Weights of a small mixture-of-experts language model, trained from scratch on English Wikipedia.
Experts: 64 experts in each of 14 layers, 6 picks a token, a softmax router.
Training: a variant of Adam for the experts, 279M tokens, 4252 steps.
Below are experts of layer 10 (counted from 0) of a mixture-of-experts language model. Rows are named router (the router's row for the expert), gate (a neuron's input weights, with its number), up (a neuron's input weights, with its number) and show model dimensions 0-255. Each number is 128 + 24 x the weight over its row's rms, rounded and kept within 0 to 255.
After each expert's rows: "gets" lists some tokens that make up at least twice as much of what it gets as of all text. This comes from a sample of Wikipedia text that the model never trained on. Tokens count by the router's weight.

# expert 27
router [172 133  97 127 134 128 137 120 129 130 159  87 105 127 167 133 169 167 104 106 135 112 127 141 103 143  93 135  89 160  90 117 173 156 161 165 117 117 122 142 146 129 115 130 155 148 161 108 166 136 119  89 110 137 123 136 168 128 132 128 127 140 105 148  92 157  98 103  96 146 127 149 101 129 135 134 105 102 122 125  86 130 166 153  98  97 132 104 154 122 144 171 143 146  93 128 112 127 176 138 166 158  89 103 106 110 132 104 130 122 134 127 108  96  96 111 104 114  99 140 168  99 125 154 152 102 167  72 111 145 122 142 122 126 109 122 128  69 107 161 129 142 102 130 102 100  97 141 132 124 143 129 143 115 107 119 139 115 127 136  88 112 171 112 107 110 123 109 123 155 166 134 131 161 100 165 146 117 203 131 189 129 138 135 132 123 122 124 106 135 135 111  97 110  99 108 134 114 113 127 146 148 126 126  91 146 150 153 150 118 149 159 134 118 155 142 129 135 145  81 117 160 172 167 114 128  80 152 146  93 171 148 124 115 130 155 133 117 179 142 148 139  83 161 111  73 128 105 104 135 157 159 149 150  88 141]
gate0 [ 99 113 157 131 136 132 141  87 103  87  72 144 141 165 121 134 139 144 112 128 129 129 116 124 109 109 158 175 125 107 128 130 129 157 115 107  84  98 124 155 152 135 144 124 132 127 106  81 116 156 117 132 204 128 121 170 146 125 155 122 126 119 158 105 109  82 136 143 109 124 109  82 155 152 126 132 138 134 134 145 156 153 140 133 135 107 140 136 107 157  87 169  92 142 166  94 170  88 113 127 119 102 168 113 104 121 115 133 131 118 138 162 146 105 153  77 116 144  84 122 118 131  91 140 109 156 143 120 135 135 171 101 113 107 127 180 134 179 148 154 124 141 177 137 144 145 127 172 124  99  99 140 164 115 131 115  65  97 169  77 158 140 142 159 151 114 178 112  76 149 131 116 106 112 119 144 137 142 121 158 153 125 126  84 109 148 141 130 116 125 115 135 124 140 128 164 104 128 131 129 157 127 161 127 122 130 152 122 132 103 133 116 145 142 173 139 114 100 119 117 135 141 153 116 102 108 101 135  85 136 138 165 117 122 135 136 157 128 150 137 137 132  92  41 139 116 140 159 146  96 127  91 109 122 164 135]
up0 [134 117  92 128 119 120 149 147 171 121 144 125 180  93 128  93 121 138 208 115 168 159 151 134 173 103 136 111 136 150 142 130 144 123 159 102 138 143 146 119  98  99 116 155 141 120 124 185 146 101 193 123 114 135 149  88  95 101 149 119 174 160 110  93 147 183 182 105 150 138 129 171  80 120 150 141 121  80 133 118 114  93  87 108 145  93 123 115 149 117 166 105 148 102 118 151 126 134 150 164 119 125 115 133 110  83 178 117 142 109 110  85  98 147  78 131 144 134 138 135  94 130 154 133 159 116 103 116 166 114 145 127 127  97 116 123 133 125 124 102 133  89  98  98 124 125 115 153 122 126  85 121 109 132 138 156 139 122 130 171 123 118 116 117  74 151 134 154 102  98 123 139 145 142 176 122 104 139 127 132  99 115 107 128 137 102 134 145 141 111 130 105 137 125 123 115 133 118 126 185 136  88 144 136 140 159 149 157 141 143 139 127 128 133 113  84 146 136 113 104  97 153 104 140  98 152 136 175 121 105 126  95 148 143  79 146 134  95 114 166  94 158 142 113 140 153  87 143 121 125 100 130 118 146 108 124]
gets: " |", ";", " in", " –;", ");", ")"

# expert 31
router [143 116 131 155 119  92 108 126 165 121  95 120 116  74 121 176 163 141 171 105 113 133  95 133 146 134 108 123 138  82 177 134 146 116 106 127 123 163 131 115 101 157 155 166 162 145  74 115 127 130 134 133 147 126 145 137 147  56 129 134 121 106 159 116 141 139 121 119 114 139 122 156 127 114 150 177 171 107 116 152 128 112  89 145 106  60 146 141 117 151 144  76 201 146 139 143 127 132 125 157 142 118 133 123 111 124 168 156 116 156 125 141  89 138 148 117 142 159  84 118  84  98 113 119 157 149 111 115 142 135 124 147 151 118 176 108 160 111 107 125  99 124 151 155 120 116  98 132 105 125 110 109 109 106 125 107 138 150 187 110 141  87 107 138 115 126 120 154 172 123 104  92 119 145 168 119  93 110 167 101 156  94 108 123 110 129 130 134 168 134  94 125 103 136 113 132 148 126 155 155 112 108 121  94 106 156  89 156 147 132 111 128 159 185 142 105 108 150 142 119 129 131 176 135 113 139 154 110 117 135 139 121 162 144 155 125 136 135 102 166 110 165 145 135 106 100 148 165 132 126 105 155 120 143 130 181]
gate0 [107 130 161 163 127 113 134  94 110 118 117  97 148 119 157 125 143  80 142 114  96 141  93 165  93  71 139 125 118 105 131 164 121  94  82 124 116 126 130  95 144 149 132  91 104 143 103 141 134 133 116 173 146 104 115 113  90 158 153 151 149 139 130 130 139 134 135 125 127 137 118 135 141 149 128 155 120 148 193 115 142 165 118 151 112 127 145 143 165 133  89 169 107 106 106 121 161 116 119 142 168  98 134 123 139 172 168 129  78 112 123 119 126 153 112  94 114  64 125 105 136 132 112 145 108 126 152 125 126 118 115 175  98 157 122 153 143 155 132 153 134 156 179 131 115 125 162  98 101 119 165 135 169 147 128 134 157 127 168 129 169 112 135 119 129  91 123 148 115 151 104 135 165 169 114 173 133 147 135 152 137 153 133 161 162 145  76 155 118 108 128  74  87 150 123 138 129 165 104 101 106 145 165 147 137 126 109 132  94 114  97 109 161 124 135 137 185 145 101 154 153 141 127 118 132 100 115 169 156 152 112 105 117 123 106 121  85 121 164 109 132 166 113 164 120 149 143  99 143 110 157 143 120  79 139  99]
up0 [118 133 119  98 152 119 141 125 175 137 124 160 115 154  99 121 114 102 116 179 110 148 179 119 142 106 157 135 153 141 119 114 190 164 145 135 115 121 104 142 122  94 124 130 113 101 150 146 131 129 123 110 129 161 107 110 115 117 113 106  87 119 136 114 125 125 155 149 161 115 140 146 127 152 100  64 144 104 112 113 147 124 166 113 168 135  99  84 104  97 156 133 137 124 129 117 111 140 160 104  87 152 106 160 140 147  95 135 128  85  81 156 123 126 133 136 144 189 138 116  88 137 122 102 108 116 153 123 111  91  80  76  63 115 136 130 123 104  96 152 139 134 107 114 146 163 105 154 127 144 115 108 120 141 161 126  89 186 104 138 117 149 134 107 150 179 144 108 102  72 149 141 104 103 137 109 139 152 156 138 131 131 112 114 145 159  97 157 146 155 148 118 146 139 143 145 131 141 123 143 168 138 143 135  89  99 122 131 137 122 148 109  77 105 142 129 132 131 123 131 166  94 142 152 155 141 136 165 115  96 131 149 122  82 103 131 143  91 170  99 104  75  88 119 123  92 126 153 158 154 101 110 139 127  97 141]
gets: " to", " and", " in", " of", " from", " is"

# expert 47
router [122 133 148 172 131 159  94 170 108 128 145 131 169 127 155 160 138 124 184  88 136 124 104 125  87 125 104 106 141  70 154 140 118 109 124 151 154 142 145 107 124 141 121 145 159 129  90 141 117 158 128 133 155 161  94 138 127 122 182  98 138 126 131  93 124 141 137 160 122 118  98 150 182 139 151 113 146 131 101 133 135 152  91 151 121 152 157 152 121 159 163 134 122 119 149 139 117 119 104 138 105 130 138 145 107 183 155 183 176 132 101 138 149 122 164 100 129 122  72 152 171 107 109 148  90  76 109 128 140 114 127 131  96 152 169 138 174 120 160 158 100 110  98 166 126 132 118 114 136 158 158 145 180 164 102 115 130 100 145 103 144  98  99 160 130 120 152 118 119 149 138 139 146  84 161 113 110 138 118 129 135 108 168 104  84 135 144 156 112  94 107 107  92 156 103 144 167 110 167 142 133 132 108 128 110 117 140 143  74 120  96 102 162 115 172 131 124 124 119 137 113 161 133 164 128 147 158 146 153 123 164 119 137 136 124 111 142 114 125 127 130 157 140  95 155 129 126 122 153 133 130 153 102  98 128 180]
gate0 [117 145 121 147 149 114 130 106 105 101 114 127 144 159 117 127 145 120 133 125 116 104 124 190 103 165 134 100  69 154 114 160 108 120  61 136 132 107 137  89 104 120 162 151 140 148 109 113 109 149 117 114 124 145  92 157 126 132 110 125 144 146 158 103 133 112 132 125 140 112 124 137 116 133 126 151  91 137 165 122 104 133 134 144 103 127 132 124 136 167 141 136 116 135 171 124 144 108  99 154 164 136 124  98 126 115  77 101 146  77 117 105 113 137 173 118 100 107 100 175 115 127 140 137 203 137 125 142 108 161 107 123 146 127 155 128 139 149 144 113 121 100 128 167 127 123 101 100 124 147 108 116 135 128 130  95  86 114 169 129 162  92 100 129  94  96 137 117 147 142 131 139  87 104 130 107 129 115  97 154 142  99 102 122 127 159 154 141  93 146 158 101 136 119  93 157  85 140 120 143 116 140  75 163 124  68 191 117 117 111 152 108 144 139 153 191  96 134  76 152 115  99 125 139 161 116 132 130 124 120 162 142 123 143 137 144 145 154 140 173 142  79 110 182 133 126 149 122 131 115 126 107  78 157 165  92]
up0 [ 94 135 167 148 123 122 129 147  99  59 111 110 124 137 113 140 112  85 134  69 147 106 107 142 119 123 135 116  95 140 141 148 150 110 105 136 126 143 138 135  95 173 146 122 126  98 150 115 124 143 131 129 172 153 133 159 133 161 135 192 123 149 139 160 143  94 139 114 129 118  91 102  80 158  80 155 114 165 158 117 143  98  86 132  65 146 100 117 127 126 107 123 109 103 130 128  78 119 154 130 166  90 174  77 134 128 132 132 143  81 110 132 139  94 134 122 141 131 111  94 100 101 128 147 157  97  67 119 138  98 154 104 131 139 111 133 161 122  95 119 130  97 153 105 111  75 115 110 104 118 112 129 123 118 156 130  98 124 174  57 111 144 107 109 126 134  99 113 119 139 134 146 109 116 150 104 162 104 131 134 146 161 113 144 138 111 139 106 118  99 142 124 190 121 125 132 159 177 128 108 139 140 150 180 109 103 114 142 123 117 152 118 101 136 144 123 157 125 136 126 121 134 151 144 147 114 149 138 150 151 152 142  92 106 130 143  81 112 181 122 153 107 147 132 117 107 139 130 174 163 117 133 150 144 151 118]
gets: " and", "-", " as", "–", " was", " on"

# expert 57
router [110 114  93 168 160 115 148 137  94 137 129 177 121 119 143 134  97 135 162 135 101 179 144  76 132 118  94 130 160 126  81 139 110 145 150 133 138  91 140 140 106  72  98 109 136 126 146 108 159 137 120 155 114 121 118 134 170 139 121  54 161 107 156 117 159 162 128 116 116 128 143 115 156 181 129 128 119 112 106 108 118 155 109 141 166  85 123 148 151 129 137 111 155 132  64 171 139  84 116 137 156 146 131 106 100 181 111 162 150  97 133 125 152 131 135 137 138 148 126 139 109 158 143 126 145 101 123 111 118 124 120 115 129 159 160 133 132 109 155 162 178 139  68 148 110 132 136 142 141 124 145 103 160 132  77  92 135 145 116 124 101 134 121 103  86 155 147 148  93 156 151 161 141 123  75 114 130 127 122 144 113 107 131 140 108 124 109 159 127 142 106  79 109 126 113 139 125 141 129 132 163  91 113 129  57  98 138 155 156 125 103  88 151 128 148 174 125 151  98 103 137 134 108 103 113 150 105 157  82 120 137 153 150 114 143 124 125 131 120 143 142 142 146 122 131  99 115  95 119 121 156 172 168 103 126 137]
gate0 [131 154  78 148 133 160 169 144 121  54 188 125 121 146 103 127 112 153 102  96 131 110 159 102 142 164 145 171 166  96 113 134 109 128 117 119 113 114 116 111 126 120 118 123 121  98 115 158 140 121 112 120 153 147 141 103 116 125 135 160 159  95 126 124 103 170 105 160 130  77 118 134 121 196 164 168 129 116 132 116 117 112 128 114 146 101 161 135 106 108 122 112 137 129  91 105 146 111 109 143 125 138  85 111 102 149 105 131 140  88 134 141 121 133 106 111 126 132 109 173  66 124  76 157 132 140 124  84  75 121  67 161 117 133 144 107 128 127 165 110 122 135 159 112 141 114 137 127 142  86  92 119 136 132 129 138 138 137 172 145 118 128 123  98 150 151 157 189 117 136 127 120 103 119 123 139 130 174 122 119 126 136 121 151 146 141 135 115 147 156 109  92 106 164  87 125 142 104 142  94 160 153 110 120  91 163 160 166 135  84 132 101 161 134 129 107 144 126 122 147 104 107 132 102 152 112 108 136 105  82 135  86 168 115 126  95 116 126 153 160 162 165 123 139 137 148 182 137 152 140 137 135 136 149  98 117]
up0 [108 128 121 116 106  85 116 128 151 127 125  82 125  72 126 132 123  79 100 130 106 115 126 150 101  93 181 145 143 129 144 135 148 169  93 132 110 126 104 118 129 168 124 144  93 127 145 125 115  99 182 140  99 132 133 177 122 166 137 122 113 114 133 142 120 127 138 121 132 153 135 152 131 107 106 149 146 131 119 147 122  96 137 134 142 144 102 139 133 109 154 135 137 107 137 106  99 136 140 155 106 147 132 145 115 129 134 161  72 157  92 158 130  86 155 126 105  88 159 146 166 118 129 184  79 120 147 191  96 106 201 101 134 107 102 132 117 120  90 149 120 121 141  57 127 112 114 149 122 160 140 128 167 176 144 128 127 130 117 128 136  87 120 163 165 156 112  96 105  90  90  93  99  99 171 131 120 147 119 105 148 127 132 176 145 131 105 119 167 150 100 124 153 155 146 133 149 137 170 150 134 141 148 122 122 119 112 140 149 132  92 152 111 134 109 105 121  88 124  95 126  79 146 139 148 117 143 104 169 132 119 108 113 129 127 132 118  78 119 107 122 148 110 114 148 160 104 109 150 179 154 151 125 110 146 166]
gets: "1", "2", " ", "8", "3", "–"

# expert 63
router [186 128 110 157  97 125 104 175 158 134 125  96 133 102 180 102 119 163 118  93 133 115 128  72  87 139 111 109 128 131 156 147 138 172 133 118 144 128 147 116 109 132 167  98 151 155 114  75 141 141 145 141 113 139  89 123 179 107 153 130 115 161 157 136 175  94 173 129  82 107  92 121 137 119 141 137 140 121 131 141 131 132  90 149 129 122 123 123 122 168 102 110 167  98  90  72 120 115 137  77  90 122 148 131 145 112 124 117 120 154 107  94 169 118 139 108 117 120 150 135  92  72 160 154  93 124 131 137 140 142 117 139 109 170 136  99 136 135 150 131  98 114 119 106 110 137 110 115 110 140 131 148 131  98 122 104 169 136 139 133 145  91 127 121 110 136 101 181 110 122 142 116 158 158 128 126 140 115 116  54 115 118 148 105 148 120 150 144  99  99 111 173 112 138 165 137 150 133 129 171  93 124  96 138 116 162 108 135 127 108 109 145 137  84 144 144 154 121 145 170 128 142 132  93 106  92 155 153 137 127 127 130 151 157 142 107 117 160 142 112 131 181 120  72 151 134 115 145 134 126 101 146 173 142 135 140]
gate0 [161  97 135 115 101 133 146 135  88 120 200 125 117  98 135 150 112 171 135 131 140 128  89 154 124 115 119 130 151 148 144 130 158 109 104  83 128 149 114 122 123 126 115 124  87 157 160 159 105 163 168 153  93 114 140 152 123 129 113 144 147 129  78 117 108 152 165  97  87 101 107 138 135 119 118 184 130 184 120 135 143 121 112 127 125 149 140  59 179 149 101 116 121 110 157 102 128 136 186 117 141 139 118 126 140 171 117 149 153 131  88 137 109 146 159 156 132 104 172 118 178 103 166 130 137 117 117 168 165 123 152 108 108 125 131 103 122 109 102 106 134 125 136 106  95 106 141 117 113 162 125 125 120  72 137  85 125 120  92 123 117 116 158 143  87 154 138 159 119  90 115 157 128 104 147 173 150 111 170 150 116 122 129 146 118 108 126 116 109 161 121 140 137 193 126  94 139 130 128 141 156 117 179 136 136 123  85 104 139 120 131 118 136 124 124 157 144 130  94 100 126  98 101 113 117 141 130 132 132 180 125 100 103 117 159 146 120 112 177 121 139 121 136 134 150 118  99 149 120 128 125 126 157 105 194 105]
up0 [127 129 154 125 160 113 146 166  77 140 140 127 142 123 113 158 151 136 172 139 150  80  92 146 119 146 125 185 139 118 171 162 149 130 153  87 115 158 119 142 117  95 166 143 146 140 106 121 112 174 145 113 111 137 144 141 130 118 132  90 129 109 130 103 105 129 119  91 120 114 156 135 133 131 162 124 182 157 136 137 192 137 140 125 153 176 172  67 137 125  98 113 171 153 180 124 140  95 138 123 167  71 147 118 138 108 144 133 131 134 128 115 104 131 135 184 119 112 148 139 131 139 137 126  77 112  97 138 146 155 136 120 144 125 149 112 126 125  95  66  88 142 124 119 111 138 116 124 158 131 140 141 130 138  99 100 117  94 127 133 115 140  97 146 100 150 157 176 128 116 107 135 125 136  94  93 128 133 131 120  75 131 116 127 102 109 125 112 121 109 121 141 122 140 102 124 185 127 154 138 125 114 152 142 120 122  97 128 114 173 108  96 101 160 154 107 153 143 157 122 119 105 109  59 112  80 130  94 164 119 145 136 120 102 148 167 142 143 159 115 128 153 196 104 135 146 110 149 134 110 138 141 134 168 137 143]
gets: " of", " in", " to", " the", " from", " for"

# expert 13
router [133 136 137 137 113 151 172  93 118 183 108 132 144 114 104 128 138 157 160 146 104 173 122 122  90 145 133 128 124 163 112 153  87 106  97  78 112 139 104 142 139 114 138 104 132 147 129 144 128 126  97 149 141 109 137 137 155 156 106 132 130 136 135 155 138 173  88 144  96 132 119 130 133 153 115 156 117 133 116 160 135 122 138 109 140 150 106  97 136 116  93 139 162 145 152 144 146  97 135 100 137 118 155 193 138 141 109 188 105 115  73 112 129 155 154 149 151  88 140 112 103 148 147 143 136 132 101 135 146 148 136 121  92 169 140  83 125 112 128 130 147 145 100 167 112  78 129 116 101 172 126 140 129  76 112 169 118 145 125 114 118 132 148  96 105  86 114 105 160 116 136 177 159 139 100 116 132 100  82 146 113 145 111 146  94 141 116 141 110 160 159 121 157 124 165  80 114 174  90  77 166 119 120 131 142 147 140 106 142 143 164 136 138  85 100 140 157 131 148 102 102 135 106 134  82 154 148 141 117 124 138 135 135 143 141 148 153 174 147 178  97 124 143 165 135 152 131 124 117 160 139 142 149  71 128  97]
gate0 [152 128 124 113 152 140 145  90 171 100  99 142 145 130  90 138 159 125 107 157 127 114  86 144 105 137 102 195 126 126  96 112 147 136  89 103 159 175 125 149 172  95 122 119 156 116 118 156 107 109 144 164 119 142 157 155  87 145 135 142 141 128 137 162 158  89 144  94 105 117 119  93 109 138 143 108 112 149 134 122 132 152 126 166 149 134  92 122 139 161 154 149 153 128 111 118 113 161 114 136 122 198 119 133 105 140 110 100 134 154  97 158  90  76 114 128 130 158 104 151 182 155  83 135 106 126  95 130 140 118 106 145 162 158 107 121 135 135 129 107 161 131 148 107 136  75  75 132  97 163 144 107 149 126 116  93 135 146  96 120  96 118 122 117 135 106  96 149 124  98 104 104 127 180 141 122 110 134 158 109 103 123 120 102 100 122 123 167 145 121 149 122 134 116 145 142 111 138 136 120  99 146 173 132 134 199 105 138 118 113 120 143 156 138 105 160  91 140  99  97 152 130 110 158 105 139 141  90 144 131 123 119 102 177 103 101 156 102 141 116 138 106 122 119 143  81 117 111 147 105 151 159 180 123 145 131]
up0 [ 64 109 125 133 176  98 110 154 172 116 125 133 122 102 140 121 115 187 104  97  88 109 125  96 120 116 122  88 111 135 110 104 133  76 137 175 127 139 156 105  94  55 135  90 100 161 143  73  84 142 115 143 145 128 102 143 119 147 105 122 119 159 122 120 111 131 140 118 145 123 165 119 160 125 119 159 157 109 116 157 139 129 115 133 128 133 153 166 148 141 123 104 109 116 127 139 146  91 137 142 123 149 111 106 163 135 182 131 160 105 122 128 102 171 130 160  96  97 147 128 126 130 135 104 109 153 127 135 122 132 170 142 129 159 158 133 140 116 105 150 158  68 128 155 102 146  84 134 121 110 130 141 135 164 108 103 146 127  81 125 147 108 104 136 145 177 100 114 169 165 126  96 141 136 130 165 102 117 113 178 118  71 168 160 143 108 144 116 140 112 151 112 117 133 116 102 123 144 115 143 125 108 143 164 101 133 132 128 108 114  82 109 110 124 140 162 118 133 121 131 105 172 142 139 124 136 132 119 153 115 158 116 141 108 150 155 162 113 109 114 144 144 121 103  98 149  95 170 141 132 139 108 131 130 209 135]
gets: "1", "9", "2", "6", "8", "3"

# expert 18
router [159 106  89  93 119 138 130  93 103 128 191 119  99  93 105 108 143 152 130 113 143 113  75  87 102 126 118 101 179 124 154 121 136 135  93 149 149 118 134 139 147 128 163 107 131 167 123 173 109 105 163 137 157 133 143  65 156 103 154 115 127 128 107  87 160  81 175 132 130 129 153 166 128 109 137 140 153 114 131  74 119 105  62 145 118 106 114 133 162 131 110 133 136 116 141  81 110 180 132 100 121 165 141 128  84 119 146 151 149 172 117 117 143 116 174 132 116 118 157 173 136 106 148  93 126 130 142 127 154 130 130 150 131 131 139 113 113 119 145 154 147 117 116 117 119 116 109 134 116 105 124 112  90 136 127 136 143 143 150 125 131  94  94 129 117 195 122 149 123 104 125 139 171 170 143 176 165 127 143  99 137 129 135 146 137 140 111 117 176 154 121 136 135 167 151 156 142 128 134 190  99 144 147 123 155 139  91 121 143 151 122 101 133 133 116 164 119 114 122 114 131 152 136 102  85 130 111 126 111 155  68 137 130 168 100 145 120 116 111 111 125 177  94 128 126 135 126 161 145 162 134 162 133 116 142 137]
gate0 [ 87  88 122  91 133 123 147 129 113 161 130 133  76 125 164 113 162  98 160 139 131 140  78 152  79  97 131 131 172 157 108 125 164  74 131 135 136 125 126 119 164 148 110 122 118  86 120  98 130  83  96 140 122 122 103 101 129 115 158 131  89 101  87 119 107 113 177 142 135 139 116 169 140 147 129 109 176 161 111 103  79 138 110 133 140 104 140 156 139  68 177 133 146 145 111 176 123 133  79 124 170 137 112  95 123 132 116  98 153 150 135 149 100 129 108 113  94 116 119 112 120 145 109 146 120 132 129 139 153 129 128 143 148  95 121 114 132 109 150 131 142 112 150 107 127 134 109 140 114 162 137 164 133 144 127  51 101 175 130 104 144 120  87 120  85  91 104 114 142 150 153 107 184 122 121 144 140 151 146 135 184 139  90  81 137 135 116 147 189 120 112 108 139 159 112 151 125 145 138 127 143 140 148 117 130 134 142 145 123 133 106 135 163  86 116 119 126 107  83 111 123 116 141 136 150 133 111  93 100 132 122 102 115 162 156  92 151 130 107 115 112 119 123 103 143  79 148 141 130 139 134 120  92 115 161 139]
up0 [160 103 141 135 156 123 122 138 180 127 114 109 118 134 140 103  82  91  95 138  74 116 166 146 121 122 152 116 114 160 139 134 135 123 149  87 128 148  90 141  97  78  84 120  95 107 112 121 144 117 160 144 119 110  90 150 119 127 101 102 148 143 135 167 111 127  96  82 151 126 144  93 157 139 122 135  71 101  83 135 156 124 166  86  70 139 127 111 145 131 145 116 161 121 158 121 151 120 161 112 133 133 132 150 136 135 115 149  84 150 128 119 150  98 139 123 164 115 183 154 130 129  97 130  80 138 146 120 107 141 141 141 122 145 136 112  89 128 107 126 134  98 134 127 127 147 115  69 150 138 134 125 128 104 119 167 142  95  77 180  76 112 130 131 153 154 199 143 116 106  93 126 147 126 116 141 123 130 120 130  96 113 142 149 155 170 126 134  92 128 160 107 119  76 152 138 121 136 136 129 166 120 129 127 135 131 137  89 129 115  95 120 113 132  85  92 155 168  96 153 163 133 102 119 122 113 133 153 152 138 160 132  78 114 139 119 136 178 140 123 179 136 144 164 131 151 127 108 159 135 119 112 135 128 119  99]
gets: " in", " on", " the", "==", " a", " of"

# expert 20
router [109 101 139  94 160 128 143 131 114 127 128 177 124 127 126 107 136 112 161 129 101 134 142  95 157 152 142 141 119 137 103 138 102 116 167 152 152 135 151  97 146 160 123 135  76 147 152 110 161 135  83 173  86 133  96 111 118 135 129 129 151 120 100 100 155 113 130 125 129 131 141 135 125 142  99 149 109 133 174 159 131  98  99  80 151 123 118  97 110 128 148 123 120 144 156 155  73 122 192 139 146 126 149  92 174 156 106 139 140  91 138 111 164 106  66  85 133  98 155 105 113 160 138 146 133 153  88 128  97 113  61 120  80 138  77 133 147 108 124 150 155 139 112  93 151 149 122 135 102 139 122 154 163 102 171 149  99 119 102 148 128 166 150 103 132 114 125  93 107  94 122 137 104  86 138 104 145 132 140 135 115 163 120 144 140 114 118 129 114 102 139  83 121 127  98 137 130 162 112 142 139 139 127 141 104 127 140 121 113 100 151 126 102 114 155 157 120 130  91 123 107 147 122 111 112  95  70 181 115  91 132 117 120 105 104  87 100 116 146 141 101 118 143 139 158 162 131 107 135  79 111 110 161  89 132 115]
gate0 [110 170 119 137 114 173 144 141 109 115 138 125 133 150 108 133  96 117  90 114 145  85 154 175 160  99 124 126  52 105 135 142  90 168  95 121 168  91 121 117  80 156 151 102 137  90  78 152 118 142 141 106 123 162 137 153 184 139 133 113 137 126  93 108 135 141 158 127  93 119 144 124 115 163 194 118 122 127 180 119  91 166 109 112 160 142 125  83 104 108 175 101 122  99 127 136 145 114 151 110 141 146 110 148 137 128 160  88 150 141 183 144 154 138 102 149 124 142 127 120 133 109 116 160 135 103 124 164 131 163 101 144  85 120 105 145 129 110 106 134 114 133 131 126 123 150 130 112 130 121  96 144 129 107 158  61 135 155 160 201 135 108 122 128 130 117 136 157 108 113 118 104 123 124 137 140 127 150 175 134 137 102 158 114  91  99 144  85 121 140 110 123 127 136 118 138 167 123 147 128  85 153 111 149 147 138 121 119 129 133  94 144  98 123 129 137 148  95 103 187 147 116 119 177 114 137 145 154 121 167 121 156 119 101 148 144 100 153 118 142 150 138 123 135 111 124 153 117 143  95 108  95 114 117 108 124]
up0 [112  95 112 148 137  70 130 131 125 108 152 117 131  75 120 111 120  95 125 134 102 148 160 107  87 130 123 142 159 164 143 129 164 121 169 119 109 124 106 164 142  97 133 151 119 141 191 115 138 110 143 143 162 140  91  96 106 138 127 127 125 119 103 148 112 120 128 154 115  95 114 164 134 116 103 117  94 101  83 130 155  99  86 106  87 121 143 149 136 120 124 187 156 160 117 142 126 126  77 130 115 123 148 119 145 204 128 123 114 118 111 134  89 151 113 106 115 152 146 148 124 106 144 133 107 131 148  99 129  97 136 112 131 120 121 124 143  76 161 188 148 124 135 117 153  94 126 159 131 124 162 143 109 147 107 155 102 119 127  63  89 109 108  79 142 126 113 131 108 159 130 124 147  91 118 107  80  98 116 134 129 101  94 152 115 160 156 115 127 122 132 159 127 128 127 144 114 150 126 138 186 110 136 109  74 107 104 151 166 133 145 102 171 143 108  77 101 156 119  98 139 158 121 143 141 131 121 130  99  81 116 120 138 151 123 114 172 101 160 108  94 134 159 126 145 127 114 140 125 134 153 156 150 113  96 156]
gets: "1", "9", "0", " ", "8", "7"

# expert 41
router [103 107 134  83 140 130 102 141 117 148 114 168 130 135 148 122 144 106 103 137 124 145 105  85 136 123 127 133 152 129 125 131 178  90 135 155 143 142 152 120 167 146 117 160  77 142 152 135 151 120 126 146  73 146  64 155 119 142 146 130 126 140  71 143 124 156 104 128 154 140 131 104 165 127  87 114 128 148 136 125 123 125  87 137 139 111 107 129 125 115 148 119 103 159 113 154  59 150 155 137 121  91 146 101 126 192 117 159 107  99 168 107 142 121  99 102 112 105 115 121 142 159 123 157 113 116 133 129 135 130 129 118  62 137 103 131 154 131 121 177 171 152 113 100 128 133 146 102 158 161 151 146 153 146 142 154 138 124  93 140 111 135 152 138 169  99 123 124 103 102 152  75 107  80 134 120 108 140 121  95  95 160 127 164 137 108 105 158 118 113 133  97 101 109 141 123 123 156 170 140 136 162 162 133 105 125 132 143 134 102 152  86 137 111 130 116 101 134 149 172 115 150 107 112 127 118  90 163  83  82 101 144 118 108  74 135 160 132 112 100  87 118  96 133 139 121 123 126 131 115  91  82 135 110  98 109]
gate0 [135 115  99 133  99 116 133 123 135 119 162 113 116 151 120 123 140 140 116 101 117  74 141 151  77 148 121 154 133 101 139 129 145 104  82 118 142 157 133 129 157 131 102 103 110 124 112 128 106 149 171 135 130 123 126 138  94 157  99 118 138 119 100 125 125 105 158 129 119 121 128 146 123 138 141 143  75 110 126 127 171 153  83  69 123 129 119 124 125 126 133 112 130 143  99 152 131 135 115 126 142 168 122 113 156 109 119 162 149 152 198 168 103 157 170 144 127 127  73 153 150 111 143 122 139 169  66 147 119 210 151 143 161 140 110 162 116 157 157 133 137 123 124 107 107 125 126 127 143  93  79 121 111 154 131 127 138 101 140 143 179 101 132 121 125 135 141 142 175 167 108 124 139 141  86 114 134 142 110 101 145 129 159 142 117 136 112 114 127 112 120  85 132 109 114 169 110 144 121 105 132 118 102 139 138 124 124  77 145 127 145 103 168 129 116 146 120  81  99 109 148 125 111  82  86  98 135  62 139 161  99 162 118 164 141 122 108 161  98 120 146 166  99 181 105 101 114 109 103 114 127 148 107 126 183 115]
up0 [106 123 148 127 157 131  91 129 127 129 172 178 102 136 120 146  98 129 144 107 107 120 108 124 151 136 106 109 135 121 110 164 137  95 104 150 142 129 155 127 131 119  82 105  97 152 158 108 147  84 111  95 113 131 145 148 120 128  99 146 186 170 149 115 139 135 153 108 117 141 108  88 109 122 112 144  65 159 147 119 177 153 105  85 139 124 130 137  96 141 172 113  75 124 153 123 129 129 102 130 140 115 162 119 124 130 135 104 133 123 154 114 110 157 169  90  93 134 110 129 131 121 159  89 196 129 111 127 115 189 119 154 146 143 127  96 139 102 163 141 166 153 133 128 111 103 149 136 111 103 100 111  86 137 177  79 150 106 104 113 179 140 139 130 136 119 120 126 127 121 129 114 164  96 127  65 142 113  83 170 105 106 133 123 101  98  94 149 113 116 130  99 145  89  87 150 126 141 136  96 153 105 147  78 137 127 137 121 157 136 167 149 136 103 132 124 100 114 109 118 134 140 144 110  99 141 104 119 139 153 165 133 138  95  76 133 151 154  79 115 135 126 133 135 109 115 111  87 140 132 115 164 123 119 153 141]
gets: "0", "9", "1", "2", "8", "5"